{"n_layer": 12, "d_model": 512, "n_experts": 64, "experts_per_token": 2, "d_expert": 160, "d_shared_expert": 448, "activation": "squared_relu", "moe_layers": [0, 1, 2, 3, 4, 5, 6, 7, 8, 9, 10, 11], "router_score": "softmax", "normalize_top_k": false, "routed_scale": 1.0, "balance_loss": 0.00429, "balance_bias": false, "shared_expert_gate": true, "init_std_router": 0.00852, "lr_router": 0.000583, "n_head": 4, "n_kv_head": 4, "head_dim": 128, "vocab_size": 16384, "norm": "layernorm", "norm_place": "pre", "norm_eps": 1e-05, "positions": "rope", "rope_base": 10000.0, "rope_fraction": 0.5, "qk_norm": false, "attn_scale": 0.0884, "tie_embeddings": false, "parallel_block": false, "init": "normal", "init_std_qkv": 0.0182, "init_std_o": 0.0, "init_std_up": 0.0182, "init_std_down": 0.0, "optimizer": "adamw", "lr": 0.000363, "beta1": 0.95, "beta2": 0.95, "weight_decay": 0.31, "lr_head": 0.00447, "grad_clip": 1.0, "warmup_steps": 408, "schedule": "wsd", "decay_fraction": 0.635, "decay_shape": "linear", "final_lr_fraction": 0.1, "batch_tokens": [32768, 65536, 98304], "seq_len": 1024, "doc_mask": true, "train_tokens": 1018000000, "steps": 16549, "dataset": "wikipedia_en"}
Below are experts of layer 4 (counted from 0) of a mixture-of-experts language model. Rows are named router (the router's row for the expert), down (a neuron's output weights, with its number) and show model dimensions 448-511. Each number is 128 + 32 x the weight over its row's rms, rounded and kept within 0 to 255. Numbers have three digits each.
After each expert's rows: "raises" lists some tokens whose logits its average output raises strongly, later layers aside. This comes from a sample of Wikipedia text that the model never trained on.

# expert 25
router:136094164081135116078092144080121180173119131091131111108114174141168154147136113094102111104100080162131121137155180183152101173175102130174112147045111198167128118098102099145116179131126095
down0:106124152182066142154149136131166095156060079169095187114159110146188132120148078156086135075148157116123195137137099142134148134153112138089169100152168122080204186145106142096145136123141174
down1:102162075141165138107110125054137128119115079167140123164147187137143132129141119132131149118088145144148113078145132130154188134135137157109132130061135088125110156154174175155095108104129135
down2:115091117150219157158148107078180084042149127133095129139121114110053113124201148093138148078101115156119140123148115155107181164120096083155134134140098102143114135143109133108151134095177150
down3:150118142151134134104102128123164121167090122153162112183125147074164131099104131139106095068134208146109166058138137150062149147119145161099077164078132140128159131101133123096122171136098149
down4:108063135139072082093113131105143145122132132111088126078133185133099147145122169115179127145174160109126110167146128089206112106179129152099101078150121146136177141137105079103143164164122200
down5:141147161079126155128133170148141112144086125176110127130173108163119136085161061107150108129127160112128144147092080139114094102158161085102124102149130151154143180127114041109175150152145132
raises: " as", "ason", ".", "\n\n"

# expert 8
router:080071089051142114114160153118090145182142134096135153081075134096152080172136145102084165104104102212104133094112118138143101133130151116184097141117124107164111098131089093095145173164118170
down0:101166118153078123171099154131114138140121169107161129144113121150126167110124159092114196130143156116083140132074084115128186106149183132162179147070138164149138062162162139167149083101125119
down1:124103119174137154172133139112092164043127125165096150167091141167131115135155065135140141151097156092147095150169114158164153112086162182169130148134059123080070151097140131124189155131165143
down2:149137069201070114163131131127143121116131091161173106118144170101139128060113168113133226140055123163164141121080079161172172140146141110096172152053171137146118094170155102145120092126151100
down3:115081108057141173163108068130109122132102154173132081081153142145117137143090091135164131089142093112079118184147188133102136186112128118170105153115115111108139110131201147139105074125142126
down4:144131057051188183158108138152170128181136100121109123082096151156149171088087118097079089109096125125134109143183122148141143174157105132082151106101172163113167123112101165029160106125072127
down5:150078085173175101139152152131176145121130138174154074124142159149142117108063176067133123096087131174100116229151126164172090125062106074124095077119132064102151120150099121167126180124127102
raises: " Summer", " Olympics", " Olympic", " Rio"

# expert 5
router:147149128115133124080114157115116092099125072155151202157166140098134128152148166147138134091139084087213147095135111155113195064177116113141153148160146100118175145149077135152088065124149107
down0:112102175096097203118124097140143056178100138112107082117182151105147165129176099188083162124082140194168189141182163140123099110105106144116131134132093145188101065136143088074109199132097074
down1:111098142147118112166122155078122179141096178157154121116223111082125127110134092111106075101074148146156153219163082102174088098128112141107211098079148101113132181139111151116133142119163069
down2:165133179133129083177175125063113153174127137141052160138075109154097138183068154069107168136124066141142123097155117064110148159128087151112152097132123075151142140125094137187125101077117042
down3:142068165168132147117103178090132143171110174165131144108189159130033164056115128162067127180130133179083162141157084118122097129162109133071152066095151111106115172149080145112133127092161091
down4:152142156074139081159104102090132099106141187112119206134096073145139104138106094152199076171154109085173178107144202212156118139138111135188099181140159124135116104140107124178119140163131077
down5:096129188106133182182120100084147138148140146117106107134170125055129138126200177174108092170145132100094145134130102129208159137068110086140150111156128131121082114122122105206127150125087097
raises: ",", ".", " ("

# expert 41
router:155107148107132106139168132102219149153149143152138095143067095170169140127097092107183125113114147124144116203114120102137125138150214105138084137162119086130070098131185151108186132163098148
down0:136124144133109121152086130142097102153167119110142141140148144163116110145117137118127156146149123177135130103148142117113119133129120096153114113120119164106164138137135127124138113138155103
down1:118120181129118126082169095110115164150118115091105122120135144097199173157076107126121153105196112096111128114150110146112158164112119102168117158139133163074135163189099082104092106108157132
down2:140153130111097120092128109124136138122101110107164132122097133115124126165124148101113165091141095110143085135141130165071153129167117056151168130135123107139137138178105152094187143128148130
down3:104185151151075171111103154051092100155102130102094176130187146135125148144092145156146127104100181083124120095156122203153154117175085195098154137137157130135167149112106116183117094133184139
down4:090163133161091135115141117134160115109125144177144123101103092116178084176102084113137119120185150133136133076117178083099149160153087080139147045106181098092117140155135148119187068147165178
down5:135145133149150173110117117144148132163070151124078044109130176130093136131138145113108083182091095110123140076141116125123122118106128165071168101185089141102098070100123136067190165140169089
raises: "=", "Scientific", "Member", "Final", "Background", "History"

# expert 35
router:185178153159117161142078155090104173137122102135125139130087147159122154116141158126092097073128096083108108143119119175165155105175070147140176158137140102143058107128122120115088084132156113
down0:117185141096151138108150170148089119133111088113159110063117118103129164139076186141121170145122139151072146172085056138095155175162093115152085049100125145150065157113071174169106109096137134
down1:138095110115150125111122054148134122148101178079219140124114167140159094100111106132122104112051131171144148129123091151092115125096088088189092096140145109079115162198128184093066096101129150
down2:164087109150139083115104174107117152147186174143136138096090080164135118125142096124180153084100115169125098150114066134166140150138163106131133175145155118126157097082180132072113142120179054
down3:085158113124084136121109128063133124202131117090104100100131164125089070132139142153144098107164124075142157145157149112153180117100158167145065156117096140130178158090167175107124121147133125
down4:106128127214085133105153113157135070156137160146137130123147163089168103142081090059106106144035173105148114140183174126096137174112125147099085141070113176125073133126122094168190131158144199
down5:140163151132117117166143071114162141127090144133141074210124147076055095087130137139141143095093112111106148133094038145134160125152134196123077184110173155024183163115134111112115157112123147
raises: " [", "\"", " and"

# expert 51
router:084073111059123114115134152096098113178123094095147096051105135127134130149155124139110138123114100218159131102129136135155110149195139144150091165092156206196152118082149107092120131188109122
down0:194118120145146099152102113116040156137107109155113174122152101139171123109164087126107152084094095162074177118201134129170139124173137080170147127098156125094116125052106139089143135124128145
down1:103130117117144130157042116194160093119129117162137119151178115110161111119109128069139150162132104146108125066167160096080164139121070181086132159157169150151228150112133169147099062161098105
down2:143096153130164054107189087158105139085111096140075157111098087156090097158131158126126082137123109102137147054186183082133107204127154159088200152181158097082169199138128086086092161181133109
down3:122168074178096166128151129118167084143125085111134148174113158148166126157141056098117131120057078120133115117154099170172083157178083123124077091131126097096152142151140072128144135074118115
down4:144123100083132133143107144121045105168084061163129123098153135168121116130114167151112156147122153181112080203117138103113157167126120104174160144174183185123106130112117151091160144116126125
down5:151140113172140183142098099167135134216092093156171095140136111137165131052123087162128181156147136111132110140189138150111127155090131118173127121129070081094067124146125111050059085107153149
raises: ".\n", ".\n\n", " for", " with", "s", "."

# expert 4
router:179069113069113084111091117159058086164101082146145119153142117166140177127106115071127172087084116111138144142086107091084097107077149127125117161118141116134155159126127159083109106113132166
down0:131165127120168144095163165106126139121148108111085148113112072094109126096149107159145105181131158136060146108126138126152177107097156116188156161150081124165066132093145145112065124134188107
down1:096094116155142075110067150201129174129108092165180149161132123108138136111136091131107131142097133165141089062063148112155125094112138130127106110145083150092128146088134117136142118178088122
down2:158126099141127119069162095174088064136086123198199126066118188136110113162170070149125139142131107116140153112105117176143126149138143164147103095140060145193140095101123147052105113159149153
down3:118143168178111128127150126101120130118138130167130167153103152129126126155093109131204134095183105115081144104126105134132062130171099167126194108167130110144122121197134109123172069100125133
down4:200132084104131140107109099147126088213073146148143152112115107080127166051074164196194119104114193148082121148150050132169186130104122084115120062113130099116095106147077151140070141106105144
down5:149123098118165176091121090144186122154107147139105108114156106177045162103127121146127149078088124148074110086073135156147083170122143085186154156094104105121090138120206156146089127136172116
raises: "Professional", "British", "Since"

# expert 2
router:140163102115125135163072144084152157147121109112098142122082107109147108119150068144104193123097161171103138132142122150151116151134114156114178097081149205137113136138106095098170123096149162
down0:116098123107157083118131095081104121156127101194093123157107155113160151197157126145087132148061137106112135147102141064104169138156125126162125070097100166143128117139055147137122089116159104
down1:100150157106153180053113081138125133178041114141140119136165194100141167134174121068112125146146152156088075101126156111085165121119141080129141143126085120096115086102094147112128142146133165
down2:165129128148120164097093121140115067136100154173115087153168097099183167093078122139165189097095206102138117166199120126173160137121076081090147137069154086133104150104129127074127169110164100
down3:144158128144145139118108151082126163116129124143146157127180125138061156112121138114136139082034192124108096102116126101146093148135107095119089138124123132132093157168103113120103126138157159
down4:112111056166104135128141158149113046093123096112148159113149114084117106146127111104112132133170134145128035155120048109132140079056093107119143107143161129151134099073089150140157094152120155
down5:122138144096088094087110104151139120134147161102070146147088154080107157130169115064147138114131159149108104092107061144142107160101115148167121133081201049152145106126080141158146162112101129
raises: ",", " with", " out"

# expert 40
router:168148181127124157108126108149125165083098097169168157143137104066075145136130128153060180102086156081113141133105106143128175112141058139129145163121121135131101156093053133113075096125177118
down0:095132124078107142162134059104107090166168140162143087157122115197147167162090147078163121095115112129084146126134108127124138121141154149154142169139141137107200161120152175098092118072111097
down1:101137164114124170140049175131141137167091126104125106146176095104128024131108110172149159120158142171127136159088156190085093113152152139134121150072135106118147130146065154144154150135144137
down2:121075127088123103065139132096090145141087178128127127122137169132111132123163158115100143119037101114129143116149133152164120124184126070169157176125148145111093102098132144099109082138084125
down3:179140170121108099097076122176147061118089107134118117219218120105077156111128122139093097109132129103088131091090077082152180128105159145106079062078115111135104078097158114136102123080148102
down4:171106099080164128115130121139150105100057136111086141155117089157107143081078159166130154195020123117117157106185086123149136104161174102128170089024146139117167161082111100150097167084137138
down5:169138108094081144171138105132164131155153129110131217104116156094163085159133177191086062129176136097066108049127143180190094109190115142082163135093163149156074126220069110153109120150139108
raises: " in", " as", " and", ",", " to"

# expert 31
router:121093156174114168136100100116156110129113134100052130127126108100099163135213132102117164122122157122122142149158136153174193120175105091073132155124119098169085129119195174120001182128127102
down0:157198175155044129123153108096144075113115140150135103096129063156095118150094163163153110143130186176136099075151041123137144175131110167073141132126154077087140139123141135134144135142077140
down1:167113119136158136109127132096116129192137086097127098109084064083103139126157119139092157052112134157096088219079115101105105161107138117184122156127167172160152067116126117137159178106149086
down2:124115142149147164156131156138141161159079141172124128159128104069138087159069154132113195166121138104076102118095118106123154162120078124128142143140106143161116101122153167126151181150108113
down3:072157093185067131138194094139130146116141164149112117121064046131127094115149125114142082128081111174146158104133148115097164064093109106125129120151129177119162031123146115171115139126197078
down4:158103129136081080081082128127147156074081169177154127082138111130121185162113071136141107081161159127129118063110103125128096087128107070106153170127062099180141156073093127139150114123135118
down5:048077062198046107136144121133136133155099172124165093150111132057100125129192129123161094138109066180116123138173138108158125109126068129120101167106153157195183118077091135096124148158103111
raises: " and", " or", ","

# expert 45
router:128137144141115154157111142088144146125109184128092155161135090160103098157165159100166126102148103148117142092149120173116149137152181117128192116146135095126157141180044123125177156109161128
down0:175106119168096128113089136109110166085170118114163085099129145163121181154117146100146159096059129129113085113158125126098083130077117169152138103086183108087133125136137134045185116112145151
down1:174163106121103112134150114126137080201112186161074060091179124096117150146121135116092146087077136161103106099089086125135158126166125126087089091102120131124123121140122086093086084070084117
down2:150107117106187105140069158120153141151156155174172126130115144156129141159135151113098068123130091097129184114115105149169165109151080134131095095129122154125090136139157129165102138075131086
down3:144178112127156150098128139105107125081139103162132137147099130151145117140154085079177135141165136085088078169094118112124166077149099156098155126122180146114118141149145135180075118082100110
down4:152177111141063121135132130078123131122139143138124057157130099135124122064123133170111156116149169092152081149147134118109130110108092189149109132131137151129140145124128156130104079102155076
down5:162122132107131103072188064102111136171152134132100146109127105113165146136121149129132162094116141114124108119125108107143129186092114183131133101086082161112102072118120161099129097114117078
raises: ",", " with", " in", " (", " and", ";"

# expert 12
router:045124164211098141117127113144120178098103123079137183203146088146152170160154123128175168107095185108088125144159105156084167075159105170093124130109110162141145127143101159134115156105144094
down0:160208126138168152133156174065120134101085135146131148073106176170049127102127157072129060110150125183098099113144080151212120141143122120091123163070160174104100087163147156173186108134101122
down1:202125186106122149128174113101153105095108127155122140109146114070138108070189182108150146117132174060113093112139105092149109111096172105079126069179068143077140066138137101165113119137121097
down2:086088118132165165119085131154154156082152130088143075126139165163171146079150096076115068100135156135106124106134112092131133097089167062126131201133163090108059119136094120113130141134140097
down3:109068065104144081163086121122081120144069182129097090095162102124156158115145175154148101088094071130103151121092121161182095095085139141118108165097134127154106204102144112114173099123109134
down4:166124152150119095133122135123116098062157088162121123164144140102146089037093157077155117129181218133096129126119120127155133106098116137116057146090138120149090128137137129105148177099100184
down5:124149167128099125089173136108124139180089128117128045129115066115120106150123163175157180179087121132152154142096126142137177146141166163121085164116173125144179126150143081126127190056150157
raises: ".", ",", " and", " (", " that", " of"